Weights of a small mixture-of-experts language model, trained from scratch on English Wikipedia.
Size: 13 layers, width 128, vocabulary 16384, 43.4M parameters.
Below are experts of layer 8 (counted from 0) of a mixture-of-experts language model. Rows are named router (the router's row for the expert), up (a neuron's input weights, with its number) and show model dimensions 0-127. Each number is 128 + 24 x the weight over its row's rms, rounded and kept within 0 to 255. Numbers have three digits each.
After each expert's rows: "comes after" lists some tokens at least twice as common just before its tokens as in all text. This comes from a sample of Wikipedia text that the model never trained on. Tokens count by the router's weight.

# expert 23
router:144168105117136101132149157127154114125105131150176164086143114120105158134148140111140127175131140105138124094120145136131133138113145092133102113114113131103175098092145106102133164089161092136157116097140090174148118140171121146107153118167089114110141109132113128115106144118168147113142084122085154158110138108132132139101106117092123155109135111138178160155120087169110150078129
up0:149119135118136083101120139113100140114168159150133140115082148151128140186119092106173142095161158134123113136131106187100109165125137121116090090119135149157125131147119102136122141158118104158163090155131160149196145109099144105138144130130126133126095120121097131153107121129115153127139126113110152130178123126113187132087145120101102170155115163135131140159119092141118110098162
up1:093109147098102144153085093138151103121087116116152132144095152097103087113109127112132126126143097121138109100139143139122111069148161147152095144132113121132135132099140065162129101137131102164128134108104156107113118115179129099134137157109138123136144133163145131122107175125152133145081134122149129149126114128116131116091137195090103140167137096115179192100128142152109129106123
up2:117122134183170133130164128144117106090142167131112170107100122107129132126140141133109102086162105152145109116090149140164132101142113153124143139118122109155119120120106123147145092153102126106113143124104186144151089120119132160112116122123112129164148138134085085091164090139093078125128105114138101121173166091076096119126126131118071119126145108144124137168156126112151124122178
up3:149160124123096123159149142132145128165087138113097123129131155091107089126156192147154102105123126151187150123175144096173166136173129120104129171157122140113163141113114111133109139118085084139112144144151152116146172159145145160115153137126146148137124094165139136116146112119129158190110105099144141142128111118119120168103139110137117083129103117122101127125125138130109134133072
up4:132130136147147106114144135132127114155157161116121075123170144088126143116155143111095145125114139101137119107119138157141139157163158102122094144139130121076076082135105139099110091118123115114110126132118150109160147138110122132124131113095116194151219075146107149112157102160143090153113137105116115129109146141135122107137140096129127152128102063102107113121148146151139122103150
up5:132166093123097072112136120109125092130075089085123149143101106120098166062108124134063153140115148117158109160129119096114141103141099189124122161150109086125150146149179121155123112160119128124128152124138152112103132153117124133134143123092144142116107123100153160105119117124144074140086128128110128151153133127119115115136120129138189170163129119111108151118106124118147122116124
up6:124121117134130139159177098127116127144110102137135099153160149092127132127136146084132107135128060105167125160140145119115113147120165136142139098138143123173152089138182107152130113144116152118112206170146121120111115181111084130107137120124138132137113092159119152145131136153095141138100089100148156127162109130142104071162122126111123114113079115132123110133168101132113157103124
up7:120123143133103103139098123095089138148127116094124138158102117176113129149141150116110155113143104139088140161179178133127146172106164169131101082144122149085120110126153140137140136179095111091151146131162095119139137156125123082148138114119162113110140134096136157121184122141094146145145130128146088184139163110127129160140171150100165143124161128132126131121097130143118128125168
up8:136157127127107093149099109104098062123136131108092156107115122117150145149119141151119127151115132142132173175090102093126116142140124127110131185118144154107075110130126139165101095163175095123137110133083153131090110134158129102136086144135118122131144140162113125124101143112139098086136111148127173110190119144140130121159137095087130133162132126127134155135137098123143143113068
up9:128148107147158141101128124105130093116133105075119139130152125090174142150164142159115099142113162113128183119152120142163133133127113102133114154104143127177163121105136158114107175135106113100141179137155207144115105082135140148111171140120147107111150122134108088106132095103158126110141122109148152175114113111124115103134115104141124126126135105098122137168082157161125160124144
up10:112121102136129127148098112088162135132132114163092129148127120121152145122121147112126136121135090094104128094131152113143134180141115133127128088095115105080124127151122116142122174170115078141141178117140091099145155104150135143087151114122095083133160138182132093128092118152133111114133113142110130124116110086140059094129165105158123150144164145147140146141104138142103154139186
up11:135135116097153151137108128123151057150123116097122095101113126125183155129124105100093155115073158136100119126104152128136124153153137115128152136146105093176106142088139163131190125112149137123141125114119134177108093106118157130101133152198153147119136118154149120099104140142106108157152116123102118112147095124137109107091118121119153132123141152128083126121101146168125079115160
comes after: "2", "1", ":", "–", "\" | ", " to"

# expert 17
router:136146137126124089107169169139152128111123129152185169117146133099095151132139149118148116172113113079133116119141158150116101138102131095135101096123111118118123105086164112117103152098157098125148116082144096142155123148158107145083144106145118136103143113129095156116089144111142130113156087102094161170106140113096135143096106119098153151105142105162147146173132117166102137091139
up0:192161115156128112098100154117128102105124113094132142131156125114158149103161138118131086150137113135147104128160164128092115109107154134153153167124109118111179140116125126167162164134123145145146133157133110126147093150145134097172145156155085121120144072137141091118106138095116131140120160127135110131085164168138117156121153133088115135089157082114118059114141128118133118109129
up1:159123166137132113127094175132175127093145082145168111115123104097138132107135172143111087134185121141120182140088125132116167146118073126158135144170161117120131135129107113169119124099148146102136121152148146146151153174118115130144139151123097102162100134128134116133113129094129162133123132117121138105173128183134095102098109161099131169124132147128172137137117115154133094123100
up2:116119162115116148141096129138151148133137121090161140083150110144104102168113159114161122142151134132110082154113130089132110121109128198148130170149187149131158126145142111101093129174110082128121126118132116131139098129120138129118139098126092123136115081162102132165142156128148130121122147115131104127115174115107159161100116150088140131185142128085161121131089142084137107096142
up3:087136098106147118127152099150155111078146111106135146086132150166098111130123118134137134111178112159170102171156125155098157156133143141139130139123128107127187123147113109179101119104162150167142155117122122176157121149132127143130121131159130102143104111118130150155155152104066122117109055121142132103099138131132158119133082135108118140121113106124094094163115091133120116128154
up4:138127115156104148127068091163174126093112121120133108082120176124139120136126165116167125143117096097125119160122103141157113148100158117136157123122144155099126076117130161101157111133131143097143086139080170108160169134138109137093173155148140101149115105134165122113139126130093118148100085132155140118108136126144103146144088163122116101148139160117111176120139141105151112159121
up5:128115124108169143109099129170121128153158105142084149081048157102102134164140136117124119106163095124129129128134155164119158171127105150099123132172116089117163145110126136115122151120162113098129127124066129156121133101104138110170111125135097102158152154136118146148154110145149176115138094130146100100090123145140102145139099141123146108135162096149119113162159151132108143096149
up6:118103159170144123120105178141088127120162086139123109108171137121154107149179101081121130106109144080098124090107141118136113167145107132121159138130074118122131109182089135128163120144095119148088166112171085130152163122151144142099130117089142122129141133147106081080122129126137116095123119145138093134106172147099112128145122109140127111145120117109105138116123129140150144117173
up7:139102116078099136169116147137124150105106124104173108133117153120135151166137131104130144124121166100142134102126115153143127124130113126109129155099097097137115106120105083097133137114125131119139135150125149127119107136134107092116146158138144186067111202151144122126136122110104130110135104136150146058172155121097074169128155173157145149088130115101118142155165130126136153099133
up8:112122162144086169117127109114144088124131111157130134132144083126070147156108143139111152159117101111111145124130111148138137175124081101120143097159126170134104162112095125108158138134153105131097114110088105129100179123120104134142156107141110104120162132126145119136163117093135121158092121130162126116142098094180141134160081135106152123116132169172122134139075151181125131144128
up9:170074151094090134051111131128167136127150101142125115112127100108125119113127131124079149118086123168123140171142135115087146149135112134138125152123147124131078107164140090142142125090110131136106122167146159153102145137156146144110102149097103133151121119103112130119100166153163124151151065129154139102165135076121126079135117155111091140134120110153140129144132135128134115162118
up10:141146134120111118139098119094119138091120072150109149124117131128110172124141137120156154095084112131111147150104113120101130135115119156175114132163152170143119113100105144110105162081143158203160137114118129135059129154078118115116174123133108155128085106092151094120105140160122148148157125089103102119125102115101127148135094118141136120164150132105129126145141094124141092145133
up11:125119122094137115182097134110140161108153106117166119122157144118129116100118085130110155128160129118158122103125063126119135114128115109116078104126103124155134101151100100158139119130174099119149170093101169158129098095137111130174116151170118184139113157163122139132151108146129112157103134090132162121159150120156163141132109108114142126150112137142131160139128160082120145133186
comes after: "1", "2", " | ", "; ", ", ", " |  | "

# expert 46
router:134171128113114103132156157150154120110121109110125168095136120101104142141158138097160121163113134126154108108141161136122095130106132139154113121125067130118169107104152127106093148088171108116143126109137113170148151165167098164104132120177102094084139112139114138091107154099140134107141090130098151177109148106105112147112101118100134167153148121182123151166134113146102141110125
up0:174164115159076120137134114125168121132156133123094126125095160133119155131111125112120141118079100128140118127165175119135105185124106149133150106168098130152074138136136133129097117170151132100126132117099150126109097117203104092089153113130109146124109149120109173142134106109126118154125098105160124127123119061152087104157151146166127137142106137130157115159154126114132128117135
up1:138150112112171096156170054107093137083125125118119079140118121117104109132103117146105151125122130117087158137156144101134157133101101083115099145147104149150131114105119108180116101139110106074141128116152093114148102123156179126113127116146152109140116125141119156128121115108109151197138153134140113132137126114149152091159140110135165154147117134110105134158105143098094090105156
up2:139126128122090108141168149133175135170125136147145137099152135090149153149137134160123136129111126132119129181119109132157121112145165074134122148144100138125132128095098141138057124137115097157121100100120114072154116104106126152095139159085140125162158115185142104146119149195140115139169137114120115126068122126119096123116156120127112134086150136172130097113125120103122116120117
up3:178132114133125133134146123125115136190094092130142151185139141097101098108132160136120119125109136087092152105149122133098124108139099102135118147148130159139092071128129146114116113138113066124104110150121146139103066117119164126119136175160156097101146162127111089090133128163159117105127122187117118102120110150148136137104132136107119122171112135143163097115106091124106149141140
up4:140133115094177066156133129100139131128091169117116117168109093141115138137195104163091169127170091158132159114134114104103118121128153121106110162139156140141111106125161113120151145109120111116115111160125132127157138140142135135115103145114131170164096113113151102151126129105121125176118092107110146164107123122127151170118146138134148089126125163094128112078134134087111104076154
up5:147147132148149197071140100118105144131101114122172146141094101133139134128127140116135162153138145119146138120104180165117137139111094178092152107135166139157138062109142162119127170112112100136117160111093099142117118156122113133158132136134152091117121130114131138164109118135119148114152104115171144132104127153146140140087155117136168142111114197145147128109161138141146161147156
up6:094142160145144161149128087136133113170104155079127137147147129130147098160153091101110150159143144104124118085136160142174135115115129088139137128090101123136109114127125179113137122096095111107101120124113097134067135174082099136118122164120129155116177156117126121104157138173093128155142120112136155098113118137129148154075116161105093117147163141145138131148117160138110142102108
up7:128146142145129139156124077141136166121121149117162194135151132134149154136129112148143133112169139125080117147083142135120125166128119090108147114077115094118085133099101111097196103158103097130128111142161105128129152080136120094116134121115109155154125172135127121093135118134116152145173112126113122117125106134136101102132175149120146137163079149119127169135147126156131133078097
up8:136114098145136112141134059122157137160113141145090095112138168123153104119129141146123119155123077120133115106176144129135138110088175125113141120120081111151158144110092144099125106149139092108133117145137095115075091115126112114128170124100168114148117108103165102101141136099145095063104141106143105091128144130114096154092131150131105116144097099155117129083138156138129104119113
up9:114144114098141145094150157113141103125119171142131128162110152122127111147109084143122114135116127102164142167117108175120126143105091115119118137128180068115102104122148100067126089104144132154161069117098151117123146121133113126111134144115094129137123165148113113152092137104109146135136132103134103168104134154078171169086117139101152163104139116181133135137132127093150130153142
up10:114108129149125099138152161152130119137143106143139101138092108128153121114076123127177118148142127103104103145114140137156154152103131105096108119136113113156089175113111132129122156133147132146125097093119167116181162156119152116130136141085156095115150154107103133116134095096100106155144142117195173084113125083100136149115102131101130122142134084107095151081185121131129116135112
up11:129121111091140125093123147142166094120152111082096097140148114142139120145122128165116142148101155179159145118178088144126129122115134122139134131162124139151154123125152138103119158101173134128123096157132144103147164106124177145116161120161127135143140097133127137168106143073134173151146099118155167121089126156106127122129176151131100106153170096128127142154182108109116137074138
comes after: "\n", ",", ".", " ", " (", ": "

# expert 57
router:129155132126141104153173142115149121121097110122147168107156108119112145116145147092148103162130099092135115092127157123102123136105142118140104099126093138137131095098169111117113151099162105126155121095156105155162159138153098134094150120160130121116153095144090135103109166136161151104126083141109161171103158088106146140104087103077157154153128147150116151159136108148104132082113
up0:120176110142155122114149127153123122140138125101092115088116113113132146161093150133173149090140140150125132155070123174144125137124126092183132122152095078150127147127145143091090161098149148182102095112204112129133100155127142114096159129133147156123122125103125150125102122146101150150115128137122157139102163130130079124126172127153119125132140140107120122124096116132160130174154
up1:080123138163143110127089138119160117104139159126137098132131147117078149096115154120115157075087124114139125114114145154160152120115117107165099140158125134119112146119154132122163141160132135122137109145095112137109144127113160186145128132142118121121158076099115113128102168105138168076171135098133102129124110065111104107121076125130143132147119138133117091155144194149133150094112
up2:117116101138077139132165089139096082099082109133109141163154172110123115149130176121151144107130098120130129120132122146143097115139134087146153133159100143158109171108132086135140105085167137106171169147100110151163135133134111131103160135121149156115121110072146101149110112116101163111120130117137143110119071166094157124095127145127122146117135085120093115116153127108136127148092
up3:185166104106117115098118132103084140125112144139116124117130171105123137126128109123139139118138122133146135126128110178151144115117090131153121132102131067101130119138088145176145134129126145082131115128168125116140137128178082130094131145097101107093128151155137073121088092148163078151103117130099092100160132133119105136166144126116100131118115097138128117116120144115109055093103
up4:129132107135115100143129114114148138145146162082161152096123133148133118130145170114130157126107129121165111100137138147110086171092142130110121087073161094130108168147070130174131126127147159114147146090165121135163121128127106141168148144174111118119109137099096096167124110139068135127114110151098147135133150157144119057137131144157149170147134155120123121155155123132109121137124
up5:099131136159107139115127163118120170129152177169128096101117143080132111104115115159142148171091149084091115110163138137161121149123132114135129115096126096144135133092132146160110161169100109094141128090175125161108096127098123109083154129090131161155148153122116138107115121166114105113141158144104136083133139162120139126141148106127134147103127106171128105094144118087164138157163
up6:091096138154140122140090161134148145161139093133089112102137165146145140144181135170136109135127088108155143120127137092135149130124098127126058181142156078164117124134103127092145110150173135121117121112144081121128122128132107113130123147122128144137139143130101115120115123130158142143148143139118113142130166150147128143108156137156156170085169130111138152110076149170104157188149
up7:115168147187167160128139133065126092118124125113161097128134123116141168126130135172115148142125112147121129121134187156109107090124136155135114114147115106101098143121141138110109148144110101141147150127135089140109133167095133142149120087147123140111133145139097168119138112125103116150115104126096127128110100119122144095113168117125163089115076143180150105121153083163056134129144
up8:154148055108103121072126100129099127131142099150137132162099100113125177166164158123095099093102158171148173128146156110122156132121137139093162111115104096141131123089119095138101111098134124097100146115136131124116118154091144112149079107107123136149151153164102129128115117150127141109108109154132109107145123153141156131110132131101164181141157127131116161094123132089105146156128
up9:126129160082118112112098124112142152136108109135113127139117112091100121153141071119131152185125108127141119133158150125128137118136154129096128105134099096116143114125135103110124121156075121128076164094158141120101136157106177151144115137123133144156113086142131149156080135139133158118091112153118154134087184108102156123120132144147105082120097070112116199155147148123128125142115
up10:167118091137108140092085137120182140134131176116106122123098095114160132135123137118126115142184166131158129078121152113144134116098135139112138174143170137171106116150113147136101118106154140135096144107172128076169137104117171110112151145129089147098121099141121116115115165128102118138148150108101135086118112127095135119114129142121116174163143086105157109123116138148117116168086
up11:183174114135136157130110108162153136133134135108125184142131129096131138110121145121113135118145129101144097180107123135138151116143140109137166126113138158159149163114128137110090135114158145080151115116152133141159112151129097144087135115123076106128101142152128088168117124168132122139137125167133121157145120095150168154079125130140144124106175145137167110085110111074159175116094
comes after: "\n\n", ", ", " on ", "6", "–", " "

# expert 61
router:140158134121118096126173171141172146099130137166136147086155115108098159141153158097138115173120138105117118093131153143118112157105140125156107107132100138125135099104163126129093127079165107114164117106116114160141116160157112155102138108141119106120157110154089130111125153134161138108170098134117151152134162115130177142096114107088133166156131142162135177135142094174099145103127
up0:128075103128107185128170157097118131122127161133151125171118092111121131146130154147096129140099155130138138114150131142105128139145088135083130124173132115150156133130128106114124157138130133131118128095114157117107142119155089121111111165121094089096150105110131114136115092121160143078124122106071124099124144116126148125163096151086129103115115202102153156126109135163099106072140
up1:127139141167160172106128161167071157128118069122102147087132128102142117105132150136145150115178123122171134125121148151111098112080136094099133154099170100096115145146160131160112123140142112156118107115115118118109155106111129089108167127105112106155117111142147134142152081108133138132123120115155126098170140101122129150090139130167139118157088132120146153184125164113104151127095
up2:101115162145158086104114122102139121120180141150166139145109145115141083099107106142085130129116099158136121095123110123129123136113120147113144071099163095135114081161154142173142104157158112145104121148126136130138136082169127182143163119163118157126164131107166154116160121111147121126078146135128147127125127115121141144160105106124140115117173100151128096159076105141149136092143
up3:172104135136126108134122153189125141115099105138119132126122120115128108133131147112114116154135137154133153143143095140143100122140127144149124116169122125123117140121152086117129113138199164113077120114194092155177129128152150138129118107103110162161119137131118153116160076071128078090088104113103119085152167165103100136109153156120127115141143133140113140126080137100111115144145
up4:088135101164102132136131097121150120134094142071106160128157120108078137158117081156155152158158115138100120119118125141092158108137090112130141117133153107175160160126145138145180123125137131126115131111126120147149156110107126179151121144110146142119080149090100167146131106178149117111103141101105136136120097160129145127107139114122150143118095144120113125088105111128119193077101
up5:156144105110141147084125145139107120136122192125086131169115122113129099147159174171125173135133155120107146136123175105087117064139117122102110113115127157094144063098128122132121149106121111149134124128153123094144115128114122136144156175123100144113109122130135183126152113118170139168131119164173155159144115136141118142110134160143088140100168163123150101127139133118095106127146
up6:090116110146146088124107142136136097104139107099149132119091129118145142085108152171135141162118129174121068141143140121126119103132155099147102158128143155150158145159081110126131120113089174121105091103156150120151144127093104146139113108116148144133111098159077109118165098146112147134112126140105137185100122102120125132096074120139120160127139126139121148094094104069096147115128
up7:101135144118113131146114101150136132135093106139147103135130116123119140123101088139151152090146104131150136170155108122100139127104156138162100114090126131131126109120149114173131162122126127096127205115091110130120127023101136090102119077150122131167144121116127140153087098077104128116118101127121116106105152136106091123127130155135148164121114145095104153150140131109123145089132
up8:145118112133146079148167129171144150122114161162129137092122109131122120113114103147122155127117146132134095091114101118137087140124076103094102132118088173109109162095134096152141118102108172132114123114132082148129067104155122113093108109117106111152171136127119126138105131140129148143123149097144081174100163175168135134175124124152138107112128142075126126129099144127130087135132
up9:128130182159168150072139117183149145124122082125133108146104158130124119087163155138098111133134111152169140153136149115104145152097084077114156125121149119141111129109123122096148135128171122121128116121132152126169127173110141141142122120105119142131144097113128149085083103159142131099154143113152143137088122113106156143145158138160146083127093131121167158130122090086158103115164
up10:149125121142110170135118135125128120123124180135161115119137144122120176086136067120119110109137138114158079128196130160126119151135146119148118075127136151109131128084163119153100146160150160163143140114097094136115137076125126087121148154138136148117152128155121158152153166166113152174147152143118173132131122100127119137099094133144164136095109146143128125149131155082163138130160
up11:130112120116106131145147102145086137135148143130170068093124125144124116131099139096142143090093075132102168150184145104078113120163119118182110146132133095146158129121139153126126129114149149140142126116157137148093181142156153103125129121127150088166168134164164141094093114133147161157142140128084138143122126134128117124117107149145106093138152131094125167132137148163081140100110
comes after: " |", "\n", "\n\n", " |  |", "Scientific classification", "3"

# expert 41
router:149164125129111093133165157129155128111116115114117153099144117112090158141169169092142106169116098099150121094157154141116113142123138115135104100135104132141152120089161113103102140093145086110153130093143117157164128145137085153089149112149123102110141136154103143098097138133163134118145112117087157149099167086153135148112081099069150145126114109138118142162146119150097146090130
up0:137137160136094128110127153153140123136069107144160116122122153081100125118092147104141099130133075156141144124120092135161118139128129108145131121129104131133155107132120110066087136148139139153128164117157162101157153135148133130143113142129103119141111081136113130202104184125108129143126126118150138143142140112130121174111135077168159139139100110142111158090118100136128158197117
up1:113137159114133112114148124122137120136139111146108130125122144106169145123128126128181122139142150181127090116163100149134110140125140129154136108158116088104120127125109143134124096131125128079144145126108150146192082120175136125134123113127134114139111145171189131133118158110169179120148122150125132125191094143141120095168124111117119133146097085086129114126146061166127077145102
up2:163130147134152119122106095160109119102120162094143152194105120130132166111168084088097115126100148150114095104182137146116121144114159111151078105136085130161141118142136136120089088089171151090154101133135148129144099110133150108148130131146105099148097098149102149147138117120142096139124126121104140103131114123103132182151110164137127144138149148118127103146115161085157144147105
up3:131109136111132129157125087144113068130171156133114116132113137134107137091176114118080107144091123121114105182156159154156160129160133157129085092169095145120145116124127131136113127112139066140146144111127127137120115126172115093127134091159114096108137132108115143156135146136151120118116140088126107115107114086143180115121124152130140160153093092143086133180137131087099155110114
up4:138151108096099165147180180126152132152142099129134153120109138149148093138154102111122127120187120117123111145085125164119136156192141113167138131114159156116076143148133120148129144131121124096174101120161146154154115116103130171088077149145117132104125144105159135134160116104156139107147112121090131165119154152126125121135103100123089077123161148155128166133119119120107148117112
up5:181137068110100100119109128116155092133134170152165125104093110103135143136121153136102151137126134095097132122154164157114120150127110152143158154150155133136159144144127121137134053083114138122118182126130134106123112156144143088098115139105136110112103118107130133133149158116149064105105140147109120137133118102115140114112133098088162107078093138136077152141163169133124140143131
up6:128131148157094145151105100115161145137118125151066112117167138144119090105159153149126107082133136124180145132117140156123092132139116133133105174134145145133129092064111120133119105189162101144137081111151121110088110116116102129135087152132170103124143145136120141100136149122123158127123084157145137143168181161110128122138113092106129148138129097161159152145099151131098129139106
up7:108109105150129140087096165143128112164111121119097126137109129131167143153139122150173120183121133117110112104120111099119112165129100132106123157124131084108126140122070130150123107077097133128121160121122115163101110144148131173129135124163157128107117164164147169113138115105110119111128149120093160123203116133156161167122117182150140117170129158136142124141105105118122142146186
up8:140140163184097149095116148133143134103148095099139134120103124158139079149074149108151120155112091100139085128177139153120102152145092127133122139130101064129137149149116151123112116098164126120118135136164140061109081123123134147111137088163156118117157169078131116120138130130139166121143112151128133153110120117133119102149157100108127130107134115126127176129081160151117114127151
up9:125098139149164084139078147093156148065142139121141133107089113106131127151142124135120101163151135157135137124132132097115097120133182101121127137129133143108130107160127119114105166167170108136143127181119172163134153135150139095127126142129105112162125125165129106100102085106145098119095160127113131110136131103121068113090125166107155141114109108136114116096096161138157168116168
up10:103121138139139162119106169109131125168102134093157148130138147120120128096121143145092133123123118156133172104118150156120083117127129102146082149122088114124118069171089107150130112114082127134150153100149112102129142139109133143138142116169138141132168111128126144101115127123127139166068154094104083141162108145106119147137137133139122095136106141114137153119140093224138163113122
up11:103091147181145145102141101148141080100147089090149140129120139157149140149125142118140148112150128114122101120111126146157136131098104181153118149084131074093128135083124115133060097151128117111097108144148130158146115096144127106138135122140146147119091144126144111139143106097099098150126132099151130121116079176088132131113156126140131143160181137135151184126159131139154127096136
comes after: "2", "1", "0", "4", "5", "h"

# expert 38
router:149159141121100100145150151135163135099114122146163165084139118105099140141149176105159123152110125113128111092118170144121115140097142103142101114151105126130144097097163117114120158087148087129145116109158131166166150144154091142097153116164119105101137118124100151121129166111170141125167083132104148159109139118116150132097091122102150145146168103161156160164135128166112133085125
up0:142132156150142149149123180116142144128102132151158151101110116111140135091166132140088121064175104171128116117135094084121093085137108090156140146126082132139140120145159127135149141167127112119141152091137145137130111178140112122116138150109142140108117119175122121137100139116149122156132107129070175131134099120115140145073137127151150093138111161165111147080119124118137164157152
up1:135100147114145140118120128118116172149188136129129127101071174087148154124146138091127104162126131097141167117144156177141126144128159135102118147125136118111179165137155105146066134139148106150139137129125079134118088127171133115116120122121159136134136167113140148170113098170106148133093175168170147130084133124154138126119155144105119133132145145134104128137154165149103145154112
up2:122123099180139145171097177130156134105092147124160122151137145090077082123151148135169167150118132130139109156152102090117115144128115135126161136107127114109121138138149126094102102104127125104055124075175128125135131131124139165121130123122125100104157081132139132132162140147155096163080129126133187129133144158124097138124120095124131108088133113119149150128110143112133160088133
up3:119160135148149099175125098150122131155129127075127127143110085139122105119125154137108120171126132106108098123160129143146139125128129126122106141121081114075095133113123126137130105163153156121090114124126122113151108135170156119102136097139164163166114116155182213106144175121148130129136107125133149111111086100164127123120152150117131125111133107089149099143094115137062099145131
up4:124106157080120097146088129112145139090099139146153123157117112106116145144136122156123121137100130153106148083113157142104149115135113114114109116131127136145102102108139150121105109109079152136117144117131083115123126124112158105078129074117119165083143111076113134158150125142119137097108120117153159089137142103077121091114076084120126076097132095100117112130135136166084103103157
up5:152124171147149109119098147112090143125127104142086149143107143106167101167113104143112146137144147140113154097164102138113065107105150104151093119150168086104145130127110144146143124156124140131119127110115136151157116133122097114167134120109122111126125111164149138080106127148163118112076125173075125140099125138093145110126151080159121127164143161146135105121180114167136105131084
up6:166098136137120165144148161172072106132158103130095139115127102113151098118109125097109141141130137183151091113100148127154117103121150149162153115132137107128145150104145130143137121137097100112078143104146119093179140119127099107161128120138114128153168131091113143161070124150097087168104134112130162100106139134118100144054160123108112131156110128090102119111126119145132126144124
up7:149159085146198129108107103157097113107138128124107135130139132113123112097159104093131096114147126140122139167139141123164124102141099152101112081157121121162119165195153100141094114059159141135114108122110103148130158136140099132102119134086118084116111138145089167107124094149143159111150099148119159119109156134157123109126168111144103113126109147104145121132098139149105141102140
up8:197162162151149117141141153110132105108133124119142092147139116128105135099148142142122155101120118145104132108091158158163157072073174143140121139111155135107137103170134151082137187096130130113129173087144113132151142138113132124143141162134147107151156120140121112103189164132116071130138147157080106128119124128154150153163074114120139142128123130123120129146122117143127121133142
up9:135127107178099118153111135109118125140161117147113134136191095151103128147127155133122102141146124101105081085126140111128135125126175132102164098145132127124170090144122184113140159139123080148131142092149150115099137157122153128135113117128110102097142148102149139109117098129133107141151141114100107086140096106099165140148179131147125174141125089173138136160113129197105144149132
up10:129109134133157133066168092131121156080144109145147111169143124099132110110117142126149117142101093134115114094131127167143125161130091080132102130127139134104097133141137147141091107117149112131133151119134140092183130127118127121120136185113140110127143113169129154125128134124161185122136122154160082172111158140100170121077094132159132133115119173123119125127115155189144091155126
up11:142163143102130133157117177126143090142164157120115131133099113101142172158154122106112146103141130170176117108140083123146144118147123132102151090128133148123132111145076116169102149122166131123106137141133091146179145058161093157128139088145138097153126114145112126149161107142085150108150114145117109148091137083144116135160154115112121115148122110147130115135120103129096096176105
comes after: "\n", "3", "1", "4", " in ", ") | "

# expert 42
router:130158108131115094133168138136150141099111100113139171118137118100110168135145166103158111147133078090108097104146161131112115149095128116131097103119083115132126098079141108116121145106163102119143123105090099146148129159154098151104157126158147119110143111148108125106093147141172156114147106139093147167130154103133152120101071103080131153139123103155166159162147093141101138121135
up0:165138116123152112103132121174147090149099162121140115161135133127117187126157178131170172125108085133175167127131089109161154151122109133160143105094152134136136104177115185111104145118143137129116138116145156115144139115133144090108161121114126127124151126138129159123133180148176146125140167133133151130113125109132135091094123159089110091068134122099130138142147132155125150102139
up1:157144085141091151096126104138130114157116122118182111129080116115112109127155160146138133134142115106118161122124146142098102173118116118105109126112120121110172076088097108136105182104122143122091170108172116142107181150179130153127156133163134128146098127132149137107152100127127078131088112125101131105154120159171120088102126089123139138153158141140135144136103124132174119130128
up2:148188144158120151104128184167155125146116137139136111149150106096123132125161145146148123118137153139172160154156120132151142123147086107142108155090144106122117094121104157142117153077085142133143133131159099122130149160160126153104115135129130081129147121146121148132149064132126152119088101089151142085163092166107107138092142169155151160146150107106116110115103129130102132125151
up3:134134164156114125134134135152118119103147157170092175130173152144089115089123102126134158084147147170109156113129121123089120136134117124127115122134115090147084095085151103123129126122156133096130121119122138128133142128152135154173111131133107097102089120130144132113113121205118129120094136164165092151092140119103125133111095082147116093160147107103147127088105137121157173142084
up4:164149150131143148132125125126117126125145123144114125137120116121157169117101092114151146123134150163109135124122183145155121132132173082139185097090128137108122113153101104167112136099173152140127129083114111137170166161113115127138135127178133150166110055107186164145150096120123110129160128139121161125115112138104120094153142143140106161095163108169115112133131106130152162129116
up5:115135099093081127110094128119120166167102103153154121141063141160159130096119100159143122157112158156148145150154146152118165125103107138128142128132110176161125088131164115122157107130125136122089123176083133152142134157150115144091121132125130145137112128140101143130130132094084138176123149113098174091120156161142154161110120169098156158142126171103135145135146140146104137129141
up6:150150136126119133166131128129133159170152148158144141119086109113125127123133129150113133211147114138111078093080079142139082112115120106093135106134157113103116143118126142135097174120180174114128165120125160116154141122087100113140106130118142078149114146141138109142140124103134163084154158137132125113124149074126108141132097124116114099113114117102122146137063142118113158138141
up7:152112145139099150102147128129163158089091089124139116125132129141075120121102135111145117101134136131129107124124123136114140150116129133139156136129177109129119133118088165156104179113125101105117135099141130140146144096068151157158143151201127124134158120144132135126123168082125128151166118069088103087141126155140114159122100155138151147155170104073146092091140123127128141128115
up8:122134109184133110114134146109087130149089121117158134140142098095114160140130098129118111171140133140101090134111159097109112149130114120148128131187117138138171099115076137148116142137137143160118160148130163127109144098118092155079172125117134139084105172110140170141168120132139172124109129131099119152079137156149171136140088146141147121133139161128138130138069141154124085135119
up9:131081114117130133118135101160115127149131144129156118099121078098128175122130101100132135116123058140147137140128160145125137102138115129118129157174134112141125138150156061141158162126125117139137148106123082113127104169132096096073114121127127141103101157124151101111172102132143132102145124184105123140121157101100133135137091118088135069121155100104107122134134183151126094128113
up10:132130114117131145141118119095169132142152138152106105141106131138159143155091122103125150139112104135139105097109117120165101109100093113131145125125166139115104097121141115160138091086135137073133157103127174106117123109145105076076136125150119165125132116150106079093129102122131126135128087075138127119114142193087094097147131132119102123117087171086091110121109107156156132157125
up11:152108104149109185109132119165114121134167142147118154118077098132151139070112114129116131119147158090134133130158124141139104131164129151089128123092129098140146126067118076162133146136141089165137110156120131096148104114112165095102132106132126112107156102096145117127103110137133084132173104084111137136122124089160132092075115146123116088149125161102096160131131141143126116120106
comes after: ".", " |", "===", " |  |", " ===", "0"